python train.py --moe_layers=[0, 1, 2, 3, 4, 5, 6, 7, 8, 9, 10, 11] --router_logit_norm=2.0 --num_key_value_heads=2 --head_dim=32 --norm_place="pre" --rope_theta=10000.0 --rope_fraction=1.0 --init="normal" --init_std_o=0.0 --warmup_steps=229 --final_lr_fraction=0.05 --batch_tokens=32768 --train_tokens=268500000
Below are experts of layer 8 (counted from 0) of a mixture-of-experts language model. Rows are named router (the router's row for the expert), down (a neuron's output weights, with its number) and show model dimensions 0-255. Each number is 128 + 24 x the weight over its row's rms, rounded and kept within 0 to 255.
Before each expert's rows: "comes before" lists some tokens at least twice as common just after its tokens as in all text. This comes from a sample of Wikipedia text that the model never trained on. Tokens count by the router's weight.

# expert 11
comes before: "the ", "a ", "The ", "his ", "In ", "=="
router [ 91 142 119 126 142  95 109 101  70 145 133  82 138 120 129 159 147 133 133 145 131 138 126 127 121 129 165 114 129 122 114 113 117 140 130 106 141 117 113 166 132 138 156 144 142 102 120 119 106 133 127 123 119 139 144 111 206 113 122 135 133 171 121 129 122 138 128 161 103 134 171 129 158 130 111 106 164 102 149 115 107 196 158 127 150 122  89 131 145 136 132 146 166 112 124 131 120  93 157 124 117 104 144  86 116 115 119 119 159 136 169 123 145 163 128  98 181  79 154  85 130 157 104 135 126  85 154 139 137 127  95  90 134 136 155  97 158 111 161 122 120 179 179 145 115 142 106 162 107 178 140 110 124 150 122 127 123 138 158 124 113 123 120 103 107 200 132 143  64 115 123 117 141 119  99 138  78 131  89  96 144 119 174  99 113 126 111 100 127  81 140 125 134 123 138 135 171 116 120 142 135 151 138  88 115 119  99  83 143 105  98 100 149 149 171 158 105 123 108 106 117 151 152  89 117 137  87 105 134  88 129 120 123 144 133 123 126 114 140 193  86 166 126 112 148 140 133 163 132 139 118 113 102 124 108 160]
down0 [133 109 114 131 104 142 127 127 132 139 139 103 131 118 142 119 115 131 125  93 136 153 145 112 173 144 145 180  90 134 106 100 122 140 146 144 125 125  55 121 137 103 152 149 137 107 124  98 121 112 101 154  91 152 126 144 128 148 137 106 130 104 148 109  98 107 124 122 150 134 165 101 164 157 155 123 162 134  96 136 130 135 100 128 149  93 126  84 147 111  66 130 122 154 107 120 133 107 147 158 107 170 138 119 130 142 118 128 105 104 126 107 139 138 158 123 130 151 134 101 126 119 150 142 114 174  96 142 151 123  91 116  80 116 130  95 151 145 116 117 111 120 134 152 120  91  98 140  91 131 105 160 130 125 103 120 110 160 158 103  96 171 144 129 103 101 119 116 152  71 180 188 183 128  95  93 186 124 165 168 174 118 136 146 188 118 139 135 138 152 141 117 123 105 174 127 117 123 120 134 116 171 124 125 121 155 143 135 118 136 152 155 145 154 134 126 112 100 111 102 157  64 141 142  90 139 107 122 137 144 122 113 163 114 119 172 137 114 131 144 178 182 117 124 134 129 139 133 115 173 139  83 168 128 155  92]
down1 [148 122 115  90 122 139 116  79  83 136 119 128 134 146 148 129 127 109 116 127 118 142 140 121 100  98  99 128 138  88 109 134 107 183 117 128  50 121 108 173 140 116  95 104 124 107 171 118 152 104 130 112 100 182  94 151 119 105 100 125 121 119 156 132 119 109 106 144 113 158 129 148 158 123 133 134 119 135 149 100 131 114 106 143 146  81 150 108 139 128 162 114 100  86 129 107 146 107 155 142 141 123  98 151 148 122 123 127  74 119 126 109 124 117  84 127 118 134  98 132  95 152 160 117 134 161 127 111 131 110 160 120 153 165 106 103 179  99 123 131 158 133 120 131  69 143 118 143 123 111 143 121 130 106 121 112 135 129  93 161 143 100 115 149 171 160 133 136  83 122 132 125 109 107 137 128 112 101 152 160 122 147 122 124 115 116 123 154 132 144 117 116 152 104 165 132 131 124 118 138 133 163 144 112  99   4 153  90 121 122  79 112  96 124 131 112 121 152 140 124  92 123  96 140 113  84  96  73 113 150 140 194 143 102 101 111 102 116 107 133 137 140 107 142 125 114 113 132 136 134 117 105 129 162 131  69]
down2 [154 137 148 139 157 152 105 131 137 136 153 116 111 158 127 161 161 142 129 111 125 128 149 122 139 140 167 123 141 118 153 142 138 119 160 146 141 120 123 110 109 120  69 101  63 141 170 100  50 141 150 169 160 121 136 112 112 131 128 152 101 154 110  97 155 111 149 126 114 164 116 135 111 134 157 119 157 167 105 139 128 104  89 135  96 122 150 141 132 139 110 139 134 126 139 130 107  93 124 180 115 122 162 131 116 120 125 126 139 148 128 105 132 125 175 143 148  99 153 138 140 154 118 102 109 173 141 155 136 165 119  96 122 111 144 130 102 111 171 159 108  86 122 127 141  91 117 127 115 139 145 111 124 110  99 133  76 119  78 148 144 150  92 170 161  63 148 135 110 141 139 148 138 115 130 153 110 153 120 105 107 133 132 173 123 136 160 121 141 170 129 143 130 109 131 118 144 146  89 161 102 105 106 130  99 112 139 159 164 188 128 107 106 109 129 137  82  90 106 149 185 109 109 153 118 124 151 102 122 131  93 108 103 103 127 103 190 144 133 155 144 103  91  96 147 156 160 135 112 136 129 140 138 181  95 154]
down3 [135 108 194 190 146 104  87 138 137 147 141 149 104 122 123 166 118 156 106 124 118 123  85 129 105 162 140 167 130 119 111 108 154  96 147 100 135 119 138 122  89 104 163 147 144 163  75  84 172 121 182 110 154 134 123 146 149 122 149 121 110 137 110 122 170 121 135 142 128 144 179 159 100  72 146 119 147 120 119 128 139 134 116 117 138 144  77 113 150 146 122 143 121 163 148 165 144 192 118 133 133 146 127  84 135 114  87 134 122 117 145 132 142 150 139 111 127 153 115 164 137 163 144 146 196 129 130 153 159 127 118  84 113 137 180 126  73 144 123 118 106 124 130 124 179 104 150 156 107 157 137 121  95 151 154 120  84 106 177 148 135 120 108 140 134 148 162 111 157 129 154 170 140 160  88 129 145 171 167 143 159 120 104 112 135  88 114 120 140 114 119 153 138 123 134 129 152 138 149 154  83 110 134 122 134 140 141 139 127 114  98 151 140 127 133 143 121 158 108 123 101 132 154 126 132 128  95 164 141 136 118 110 153 104 173 138 157 130 153 122 144 147 123 148 153 129 115 116  86 140 145 105 136  87 101  99]
down4 [148 145 126 118 151  90 112 141 126 141 134 149 153 123 123 102 119 134 141  78 131 141 124 123 116 139 125 122  86 141 114 168 144 168 128 103 112 120  85 145 130 149 114  97 140 142 112 100 118 125 120 144 130 131 153 140 150 150 115 161 135  98 140 169 148 137 117 128 150 108 113  80 179 140  84 134 146 131 150 127  98  88 156 130 116 165 108 151 121 161 132 100 158 139 120 127 152 153 142  95 135 104 117 132 136 134 116  99 148 175 169 148 119 124 140 111 131  94 123 187 103 114 164 166 123  94 117 119 129 126 152 124 113 161 121 105 142 132 139 128 183 153 101 136 137 132  88 118 137 130 120 111 159 183  86 206 133 121 120 159 106 112 148 109 150 138 142 152 104 127 127 143 159 163  89 147 134 110  71 124 159 105 133 136  84 110 150 143 146 121 101 153 165 164 113  85 121 130  72 116 145 149 124 121 174 135 155 149  92 125 150 146  83 146  79 130 130 153 155 141 104 146 100 135 165  92  89 169 150 140 130 157 110 148 150 129 112 101  88 163  89 129 141 108 121 115 107 161 115 144 138 122 157 132  68 133]
down5 [158 137  90  83 121 122 163 120 146 120 134 157  96 109 145 158  96 101 125 123  95 151 140 112 105 118 100 122  81  56 154 129 141 123 113 135 134 143 152 121 112  96 100 108  85 141 124 152 129  86 117 144 130 122  83  93 136 112 138 149 146 111 118 138 134 121 126 119 117 128 136 125 121 153 110 120 107 144 105 118 153 120  90 146 115 149 135 139 157  88 148 128 134 112 157 146 145 145  92 109 172 119 145 132 109 154 179 110 138 140 112 125 166 142 117 143  94 142 140 104 132 126 118 158 102 150 146 121 118 140 132 117 129 147 115 110 126 130 161 147 142 153 104 115 122 110 163 142 157 101 143 133 141 142 120 114 148 124 131 111 114 120 159 133 175 201 125 140 105 128  94 116 121 144 137 109 106 151 132 144 110 151 140 118  95 139 149 122  93 138 122 144 155 121 148  98 144 143 114 147  94 123 102 108 154   0 149  98 129  90 126 125 143 106 142 131 124 108 179 168 138 142 116  93 120 126 171 136 153 154  66 131 158 103 127 136 123 111 133 127 147 102 134 150 136 118 127 116 113 151 157 175 148 152 101  40]
down6 [121 140 103 109  94  90 114 110  87 110 144  99 160 117 112 131 121 120 102 150 127 139 152 150 113 121 117 135 123 165 171 123 117 144 135 148 125  89 127 165 138 146 165 143 174 170 146 142 140 108 141 131 133 117 116 110 129 122 154  97 137 107 113 104  94 164 111 163 108 153  74 144  97 100 122 125 135 143 163  93 125 117  88 104 153 123  95 119 123 116 120 140 138 109 103 106 132 142 134 101 141 115 115 135 119  83 161 137 146 128  96 161 119 116 131 157 119 184 159 131 139 137 125 116 108 140 147 102 143 128  92 163 116 101 176 130 155  86 135  92 157 100 122 164 136  48 117 104 145  97 151 162 134 148 119  93  96  99 144 143  91 130 153 108 131  90 145 134 101  93 170 136 147  63 124 146 131 154 136 126 109 164 127 161 144  92 136 160  97 126 131 132 111 162 175 173 110 143 130 109 112 165 148 104 158 180 143 131 116 143 107 138  96 109 127 177 157 125 124 139 134  80 129 119 106 122 122 148 117 160 127 125  93 146 115  79 122 139 130 106 133 143 132 100 139 134 134 136 143 130 101  85 162 181 161 103]
down7 [106 151 119  97 154 128  97 137 119 112  90  94  95 126 125 135 149 132 119 126  89 145 125 137 166 131 123  93 160 173 181 137 161 130 138 106 132 154 108 146 136 104 118 157 111 119 111 165 132 145 162 149 155 101  95 106 111 156 150 131 143 148  68 159  96 105 105 143 119 105 166 131 117 172 164  66 129 147 148  90 131 122 135 173 107  99 188 101 148 141 159 130 161 131 113 104 157 174 113 120 136 128 100  98 153 108 120 120 148 186  92 111  90 153  89 131 117 119 104 133 153 122 151 122 156 159  88 162 177 125 104 150 149 148 111 120  90 152 117 118 150  91  94 125 104 111 109 151 133  99 123 151 132  99 143 159 128 132 109 150 138 123 127 195 152 156 134 134 144 171 123 119 128 142 100 156 103 125 135 169 108 108 127 128 140 153  97 130 136 130 134 119 130 133 168 131 144 127 112 125 161 133  97 119 139  41 155 105 142 139 135 150 163 130 136 104 129 101 130 192 115 141 125 160 137  95 157 144 144 133 133 122 118  89 157 124 129 146 127 144 126  94 138 142 102 150 127 164 136 135 111 129 114 137 131 145]

# expert 21
comes before: "and ", "(", "in ", "of ", "to ", "was "
router [160  72 177 126  97 125 127 105  96 110  98 144 150 117  97 124 121 122 155 120 135 140 168 121 125  97 102  90 151 190 110 121 180 135  77 137 139  87 162 114 138 158 163 131 189 137 158 142  96 121 120 118 106 175 116 157 152 131 177 137 121 106  98 143 105 133 152 114 126 131 113 134 164 108  93 152 165 160  98 122 135 115 146  95 141 129 155 136 138 115 104 149 140 139 128 148 143 110 130  92 123 123 150 115 105 100 127 113 158 125 115 185 113 133 129 146 144 112 126 169 119 139 131 126  88 155 142 167 110 137 113 124 156 162 134  99 106 115 128 120 117 117 117 127 110 135 129 110 151 158 146  80 124 140 123 103 136 132 157 123 129 154 140 137 114 106 158 101 134 152 106 120 105 163 111 128 152 150  93 154 141 119 130 130  90 126 113 139 113  64 160 175 120 128 129 127  76  94 111 149 152 133  61 125 131 155 193 115 137 134 113 134 140 127  75  93 115 132 146 138 155 127 161 110 105  82 120 119 129 179 113 103 115 124 148 113 161 140 151 155 170 135 153 150 117 118 141 136 124 169 122 156 124 153 163 167]
down0 [111 113 132 121 133 124 161 151 117  57 110 132 100 129 147 136 124 142 149 153  91 143 158 119 111 109 152 112 113 202  94 172 145 152 140 105 177 129 136 138 120 139 110 111 150  92 147 135 115 150 172 146 108 141 153 154 100 133 174  87 112  99 103  90 129  85 126 102 117 130 117  83 126 128 172 133 131 112 130 136 130  85  98 106 151 142 151 144  92 152 111 136 167 123 151 138 126 182  96 101 106 117 148 128 117 145  91 148 124 152 122 123 144 140 132 129 113 143 139 143 123 137 138 177 138 103 156 115 110 111 110 123 127 137 125 168 132  70 153 175 110  93 167 126  74 125 124  91 157 112 110 162 117 113 144 118 151 117 153 139 130 105 106 157 115 116 132 152 156 118 144 112 129 118  90 135 110 138 150 158 106 128 125 136 135 136 185  91 106 117 127 121 116 144 132 124 170 160 147 157 100 119 131 116 131 197 162 146 138 135 130 126 110 125 134 137 146 148 139  66 150 135 109 123 121 114 176  89 130 116 111 170 146 182  83 111 126 113 124 135 130 147 101 153 160 120 104 114 143  88 163 137 118 112 130 184]
down1 [143 102 111 100  91 122 139 134 134 115  84 120  95  95 102 112 169 157 113 101  80 140 140 116 163 138 135 153 148 118 135 109 133 128 117 116 166 139 160 133 128 117 119 162 110 144  94 112  99 152 121 133 117 143  73 158 169 117 121 115 109 121 144 108 114 114 143  79 137 126 148 116  90 128 179 113 149 137 133  81 167 153 121 137 107 115 124 137 138 158 110 122 112  96  99  97 126 114 131 160 154 177 172 123 142 114 164 198 126 144 108 128 111 106 107 139 131  95 122 146 123 136 118 135  86 116  98  77 140 143 122 165 106 138  90 122 168 125 104 143 127 127 128 109 128 107 110  97 144 191 163 191 129 121  94 114 184 137 142  99 165 146 141 112 142 109 143 111 159 134 134 118 116 135 128 172 164 118 130 143 119 116  77 153 152 113 191 148 144 118 153 125 124 148 115 170 158 156 120 154 130 125 149 182 113 139 122 153 135 142 143  95 160 112 134 147 142 139 132 134 102 129 136 131 131 129 150 101 152 140  92 147 106 142 117 110 171 129 134  80 148 141 126 145  81 124 105  87 123 127 101 137 132 154  90 177]
down2 [109 128 114 112 125 111 119 113 130 117 128 118 136 125 127 116 151 153 182 134 103 115 142  97 136 142 132 151  85  76 108 117 142 125 154 132 128 131 127 122 118 121 133 189  93 193 121 156 133 167 146 130  96 144  88 139 147 155 125 140 146 126  99 122 104 111 160 137 135  93 108 116  79 138 124 103  90 183 145 158 137 120 125  97  98  93 153 129 115 117  96 121 112  95 156 121 126 102 150 116 121 126 116 123 121 140 147  99 146 128 159 158 116 104  97 181 131 140 124 162 100 138  91 124  88  88 101 158 141 107 151 139 117 129 132 131 131 145 122 150 152 107  97 115 163 146 118 142 168 100 140 151 123  94 111 118 120 115 124 149 182 145 149 126 162 103 130  92 100 128 117 122  94 123 151 166 149 145 133 109 127 148  86 126 177 132  99 149  88 132 112 151 164 133 107  95 147 130 103 179 112 149 133 130  94 172 108 149 155 180 132 128 107 133 140 108 134 115  59 106 114 107 132 141 100 159 181 116 163 147 133 117 154 129 178  82 140 132 146 123 174 129 113 163 123 142  98 117 157 129  80 133 105  93 147  94]
down3 [150 188  97 118 142 113 110  56  89 127  93  98 124 122 142  95 175 134 103 112 146 146 146 172 127 138 125 124 108 150 148 151  96 123 141  96 139 102 111  83 104  86 123 148 140 157 134 127 123 135 121 108 142 104 121 119 119 139 138 132 136 158 103 125 152 135 141 187 113 135 101 129 145 104 101 111 115 126 137 142 148 136 105 144 149 114  85  83 133 140 108 159 127 144 133 124 134 143 120 184 106  92 165 131 122 167 115 110 159 134 107 122  98 133 135 118 166 149 153 105 184 110 130 122  98 144  99  94 121  90  99  93 106 115 118 137 117 104 129 144 158 154 108 146 115 130  93 115 115  97 154 122 123 148 140 137 141 114 146 151 121  64  84 119 133 155 125 156 137  84 113 131  97 106 110 123  87 131 168 114 121 160 126 141 106 125 141 130 185 120 156 134 126 139 116 154 117  91 152 154  77 157 150 113 104 145 146 142 117 125 145  98 137 143 130 137 155 168 179 132 148 160 133 105  91 134  71 145 142  99 115 127 124 116 116 150 111 159 125 212 118 155 111 101 114 166 155 159 124 145 128 161 150 112 127 136]
down4 [ 93 117 130 118 153 151 128 117 159 103 155 129 121 127 112 154 115 118 114 115 149  98 136 118 143 122 126 129 107 154 134 134  73  84 110 123 125 102 131 178 115 156 101 139 171 157 127 124 130 154 151 109 138 166 159 140 150 138  88 107 115 106 106 139 134 151 111 122 161 128 116 113 108 145 109 122 134  96 134  96 128 119 145 123 105  96 169 151  99 125 110  94 107 138 101 158  83 102 126 137 130 138 129  93 110 136 143 109 169 108 139 144 123  78 153  99 154 137 144 123 128  98  90 142 146 129 117 128 159 159 112 112 108 140 142 100 120 131 117 130  99 150 126 183 177 125 140 111 121 141 179 169 120 135 112 112 160 107 154 122 126 178 157 155 153 135 125 109 129 146 128 115 108 147 115 107 120 122 145 164 121 138  90 182 166  74 116 181 153 150 155 120 114 156 134  77 111 147 138 125 180  95  88 142 123  75 159 123 184 146 143 153 116  66 103 125 161 148 104 185 156 173 107 136 115 123 150 109 113 126 102 131 131 119 157 137 120 109 147 148 175 114 135  60 121 151 139 102 140 118 140 139 125  98 109 105]
down5 [149 131 148 147 117 136 130 127 135  91 139 117 123 122 147 154 129  93 128 142 163 139 150 127 111  96 144  99  96 147  88 150 144 113 123 119  76 128 117 124 111 166  93 108 158 129 115 149  90 105 165 157 103 131  98 117 151 130 135 148 128 169 152 122 173 126 143 186 156 121 161 139 191 168  97 143 138 123 154 132 155  86 151 103 125 127 126 117 111 122 123  85  96 122 146  99 148 148 121 153 135 140 176 100 174 164 102 127 124 144 163 169 125 137 146 120 132 154  88 115 157 167 100 151  92 143 178 158 126 146 156 119 112 164 121 115 118 109 180 120 110 135 126 143 130 138 145 120  89 123 171 108 111 136  92 152  96 140 111 173  92 120 168 136 180 120 125 123 143 117 109 101 168 118 141 136 139 116 129 194 167 127 127 113 104 121  88 127  88 133 106 105 137 148 139  92 122 103  75  97 150 111 141 139 159 112 122 127 110 115 107 134 113 103 128 162 125 153 141 120 113 123 121 110  91  71 117 151 110 126 150 125 142 121 104 114 126 156  91 139 128 136 169 106 139 128 141 151 111 157 133 183 114 139 145 174]
down6 [ 97 121 139 162 176  95 158 113 152 103 113 127 102 141 122 169 142 130 155 142 172 121 136 129 150 134 135 170 134 143 150 139 124 128  86 150 164 134 135 109 142 160  98 145 130 155  97 111  93 117 124 105 119 134  91 113 114 134 172 154 175 138 134  71 113 134 159  93 123 150  95 144  89 123 147 162 113 140 104 141 177 101  99  92 101  99 150 133 104 137 122 120 102 145 156 133 134  91 148 109 108 123 122 147 106 146 106 123 132 121 156  88 119  92 123 173 122 137 152 133 109 125 119 122 128 120 114  95 118 126 143 136 158 139 151 144 127 154 124 148 141 125 121 169 124 118 111 121 123 210 112 128 100 182 106  93 122 127 127 134 172 180 138 143  95 123 100 137 127 146 138 119 105 145 140 146  99 137 137 147  97 145 122 176 144 161 164 146 110 131 145 167 114 157 126 136 157 112 139 129 106 101 144 162 108 138 131 144 132 138 112 145 120 128 106 138 185 150  81 135 155 108  96 188 136  89  97 100 105 126 135 102 138 167 126 107 140 106 138 117 183 147 109 127 188 116 132  90  93 141 133 122 144  79  92 165]
down7 [129 132 172 108 122 159 175 125 124 131 125 152 116 101 100 103 124 115 142 140 165 111 112 136 101 166 135 190 117 118 108 154 154 111 154 135 127 101  98 111 104 173  74 127 129 127 129 128 163 129 103  89  92 180 126 129 137 114  48 162 139 131 148  85  92 133 139 143 116 118 106 109 116 156 144 114 130 117 125 158 154 144 153 107 143 102 115 130 133 127 134 201 133 132 133 136 116  16 103 142 121 114 112 133 136 114 134 113 113 157 118 184 124  96 163 107 140 154 124 125 118 141 143 110 105 156 139 156  90 166 123 141 109 138 101 137 139 107 150 148 113 112 171 136 126 143 154  66  91 128 114 129 118 155 112 120 190 124 108 152 137  88 140 124 139 109 125 126 134 113 124 122 100 142 104 132 124 139 112 131 119 139 101 145 136 147 122 105 118 150 145  89 106 155  99 127 100 128 122 111 135 101 117 137 124  72 153  76 120 110  70 125 164 158  83 111 142 141 134 124 157 109 113 125 144 129 140 132 127 132 136  78 125 172 102 101 155 144 127 123 145 133 139 109 127 121 137 144 134  99 138 143 115 136 114  82]

# expert 16
comes before: "of ", "was ", "is ", "in ", "to ", "for "
router [118 150  89 157 143 118 118 129 102 116 127 110 141 119 101 134 144 127 135  99 104 114  78 148  67 111 105 148 147 111 165 109  76  93 122 110 144 162 127  90 113  77  99 123 105 112 124  93 119 122 118 132 150 104 158 116 137 111  73 147 115 114  85 172 130  85 143 129 174 146 125 133  96 123 154 131 105  89  88  89 183 166 120 137  82 142 107 136 156 136 133 102 136 111 146 128 112  95 109 119 132 142 109 121 164 123 152 152 133 115 137 116  94 103 169 135 105 133  94 136 149 152 140 173 101  81 106  82  92  89 137 119 104 169 125 131 108 121 126 115 109  94 146 153 103  96 165 127 145  89 153 166 173 148 111 136 125 145 126 133 143 101 133 136 173 183 151 160 157 124  93 144 123 111 110 171 127 109 113 157 113 143 134 120 145 167 170 116 135 156 133 114 134 120 102 147 125 183 124 139  74 124 121 130 109 100 117 108 162 109 137 117 137 125 155 147 109 136 126 129 112 131 123 150 121 132 141 158 129 123  71 155 137 130 151  77 147 155 141 116 121 119 133 112 162 145 143 118 108 119 106 123 105 126 116  81]
down0 [128 143 139 173 100 113 162 127 117 105 111 127 141 130 119 124 141 137  94 138 137 113  95 131 121 117 101 127 128  57 136 141 144 160 144 128 138  76 118 169 128 169 132 194 156 136 179 130 128 105 177 122 126 114  88 149 145 151 107 124 130 112 118  73 139 149  81 109 156 149 128 142 135 160 160 146 145 114 110  94 129 115 119  67 145 137 165 136 111 121  71 119 155 126 149 128 111 121  95 119 142 121 135 176 126 115 133 126 155 174 109 113 112 101 140 111 127 147 157 131 115 144 164 123  74 143 101 155  91 121  81 116 107 160 144 128 150 137 143 113  96 134 137  99 131 148 155 131 128 123 136 131 136 132 137  87 150 158 163 184 106 152 167 139 144 169 126  98 180  88 133 133 123 104 132 131 118 151 139 133 123  96 113 149 143  98 122 138  84 145 164 155 130 143 110 125  91 113  95 142  73 122 181 141 141 138 142 136 144 113 140 103 143 117 120 131 180 119 131 113 121 148 124 138 114 152 152 157 160 153 140 137 165 128 109 103 102 107 138 118 130 102 146 159 127 154 146 113 112 113  78 135 123 135 158  60]
down1 [103 137 146 116 106 140 146  72 157 103 163  97 113 117  78 122 165 120 149 172 160 124 153  89 165 136 104 125 128 126 112 144  94 126 154 102 141 132 138  71 131 126 143  99 139 121 110 128  63 113 137 131 133 132 132 109 117 144 179  95 133 111 200 155 136 144 135 154 108 135 155 154 146 145 114 131 190 110 129 136 128 129 162 148 115 160 144 102 110 137 123 118 130 108 110 127 154  86  90 124 111 131 104  87 160 128 129 114 137 133 138 117 152 128 132 115 135 140 126 103 134 160 140 148 125 115 110 135 168 122 106 101  52 186 182 142 133 164 132 136 131 125 111 117 156 116 108 148 133 135 153 118 162 125 116 120  89 141  97 137  79 137 121  80 132 143 102 118  89 133 134 127 127 129 131  80  95 111 132 126 156 133 143 141 112 105 155 152 115 146 115 185 126 111 103 109 130 112  77 159 159 124 132 122 114 114 105 117 116  63 133  96 108 125  89 144 152  95 168 120 138 143 111  84 128 117 124 154 132 165 156 111 113 118 164 169 145 134 110 139 123 124 154 110  87 160 179 141 139 160 124 129 139 114 136 147]
down2 [126 114 114 147 152 151 134 160  94 103 188 127 106 161 131 120 119 135 130 101 122 109  83 161 111 128 125 115 131 151 145 139 121 116 136 107 133 180 109 134 101  71 139 118 127 132  91 138 136 125 102 119 111 121 145 150 157  92 124 163 113 116 155 194 131 113 160  87 155  83 126 181 115 127 125  89 132  92 113 124 143  85  97 136 133 141 158 126  88  93 147 158 119 118 102 101 114 110 106 115 120  97 149  92 110 140 141 131 173 153 117 101  98 150 147 124 144 110 111 147 132 164  94 145  94 145 127 114 102  85 171 120 136 160 106 162 171  97 147 142 153 122 149 124 117 111 130 143 129 138 140 149 111 111 130 108 106 127 125 125 109 101 114 135 149 133 147 129 142 134 125 145 126 146 117 139 140 176 108  82 139 156  97 108 138 121 145 120 122 144 112 133 139  97  87 143  96 107 112 125  89 124 116 102 147  89 168 182 107  54 121 153 182 131 123 106 114 120 125 153 132 141 155 126 143 126 139  85 134 138 110 136  96  71 119  97 184 122  90 115  79 123 115  78 154  85 116 141 142 136 119 113 157 121 102 140]
down3 [ 95 108 155 125 124 101 133 115 153 143  84 167  92 162 115 149  95 152 130 131 118 132 172 136  96 140 147 137 144 126  98 154 141 112 133 151 118 144  99 129 159 129 102 130 166  74  93 114 188 119 160 105 103  97 106 104 162 122 136  99 124 142 119 151  83 139 146 104 154 120  99 157 174 135 116  99 155  80 112  91 139 118 135 127 175  94 131 166 155 119 135 122  89 114  98 127 142 166 144  94 150 117 127 144 134 111 114 103 146 141 127 125 144 159 123 118 100 114 104 152 175 154  81 142 119  98 107 145 144 124  98 154 150 112 105 113 161 132 122 127  78 160 149 153 101  67 183 119 133 121 141 161 115  79 105 105 158 121 134 142 106 140 117 124 137 139 144 125 125 122 111 120 117 122 107 111 122 101 138 114 108 100  82 121 143 157 163 118 122 162 122 119 162 149 138 118 191 137 146  83 145 140  84 119 142 103 140 129  99 149 141  96 102 126 157 127 101 146 126 135 126 135 131 115 132 102 163 156 146 127 123 143 115 122 175 136 156  86 157 143 163 119 109 137  97 154 144 113 167 163 138 167  92 167 115 111]
down4 [174 100 135  79 159  93 115 135 133 129 136 115 121 119 113 139 132 135 157 146 135 149  88  70 122  98  95 120 113 131 159 155 124 122 148 134 130 123 101 135 121 179 128 145 109 120 116 105 141 119 134 161 149 120 133 130 146 152 139 144 126 173 145 110 123 142 148  92 125 158 138 139 125 119 165 110  92  99  97 108 118 117 145 127 156 140 161 134 113 144 158  97  86 127 108 118 147 169 116 103 127 132 121 106 137  89 169 147 152 155 152 147 103 102 150 136  92 116 141 148 129 129 144 148 113 119 118 113 172 150  90 131 156  99  99 162 108 143 117 129 118 152 118 124 150 134 136 137 116  99 137 116 128 130 102 121  79 149 110 114 179 134 156 122 126 156 150 139 184 141 114 153 120 146 193 126 159 117 144 153 140 135 127  73 116 145 136 163 123 136 133 122 116 123 131 125  96 124 144 125 146  71  88 179  89  78 133 130 105 171 125 121 167 154 131 166  99 127 111 148 175  60 116  94 117 115 155 113  92  95  84 115  71 135 113 158 147 150  99 143  77 184 119 111 134 150 117  91 103 128 138 150 114 146 149 105]
down5 [158 103 154 114 153 133 151  83 105 134 133 145 117 119 140 116 155 136 112 141 119 131 127 103 120  87 157 122 101 157 106 113 140 147 118 164 136 117 129 150 165 129 113 117 106 146 138 114  95 129  92 127 133 124 172 166  68 123 132 106 130 158  96 125 144 170 127 118 125  74 123 149 128  54 166 146 132 121 139 126 132 103 135 162 110 119 137 170 158 124 121 149 123 132 132 119 133 134 102 155 147 142 121 154 171 128 114  99 108 117 116  97 125 103 161 100 144 124 116 165 139 104 135 141 128 129 112 102 132 116 115 134 151 133 135 111 131 128 104 128 115 125 144 162 125  76 116 133  91 131  93 102 127  95 133 176 111 136  84 150 133 168 116 145 117  74  99 116 112 103 129 138 163 154 106 129 108 105 118 160 122 100 167 104  89 125 113 136 202 120 126  96 121 165 128 149  96 112 113 119 138 146  97 170 161 178 125 145 104 135  94 157 117  98 128 108 131 156  89 113 103 133 123 150 110 110 144 100 116 122 183 152 129 120 152 162 114 135 160 114 157 169  81 175 145 125  70 109  88 128 158 178 160  92 153 126]
down6 [162 133 115 109 154 121 114 122 123 117  96 131  90  97 155 136 104 147 148 134 116 129 116 106 162  94 104 137 112  45 129  71 130 133 154 142 130 152 114 149 128 117 155  90 115 143 155 120 131 129 114 135 126 115 155 119 129 105 148 125  92 118 101 123 159 109 111 132 151 149 129 110 119 137 162  95 114 134 115 123 103 124 122 126 134 130 120 111 140 143 142 155 100 145 109 114 122 105 127 161  85 148  82 138 138 102 157 116 139 139 175  98 109 173 146 117 142 113 114 100 148 161 108 144 134 166 122 147 163 140 130  97 112  93 143 135 140  99 138 105 164 108 139 142 185 112 115 157 113 105 129 132 105 131 156 111 121 106 129  95 140 125 134 140 137 192 135 158 134 130 117 135 143 129 143 142 155 155 134  97 149 141 117  71 130 120  93 114 101  72  95 115 115 141 142 121 138 183 152 141  96 122 117 108 133  22  91 132 114 148 111 141 120 142 120 122  99 113  96 128 101 111  95 140 167 151 161 169 108 145 135 127 137 113 117 178 151 152 124 136 108 124 136 127 120 140 125 171  94  84 104  95 160 149 116  46]
down7 [125 120  98 151 135 127 127 105 115 173 160 107 146 163 112 126 124 108 133 104  87 122 131  96 129 148 119 144 176 155  83 129 129 101 166 134 155  95  71 118 102 100 139 140 167 113 111 121 115 130 131 175 128 116 168 139 110 159 151 103 139  84 151 145 121 166 154 132 126 115 165 119 122 115 121 124 136 142  97 121 144 139 156 193 102  96 110 119 106 122  89 140 114 141  76 130  95 105 112 160 131 146 112 103  95 162 116 116 156  91 197 101 101 138 174  90 130 127 148 104 111 117 119 124 135 133 137 119 116 122 107 126 126  83 138 109 132  91 120 159 152 170 159 131 201 132 121 155 118 140  71 137 106 163 138 138 129 130 122 150 109 119 109 116  79  85 108 164 136 135  89 109 123 142 120 145 161 129 112  84 134 103 116 124 132 129 127 139 103 124 130 126 156 110 100 160 176 115 108 131 169 128 166 145 108 147 119 133 152 119 128 141 136 159 150 174 106 151  84 124 106 121 111 117 142 130 131 156  95 129 171 127 158 126  80  93 103 128 169 122 160  99  96 130 129  90 107 105 120 121 112 130 129 132 124 103]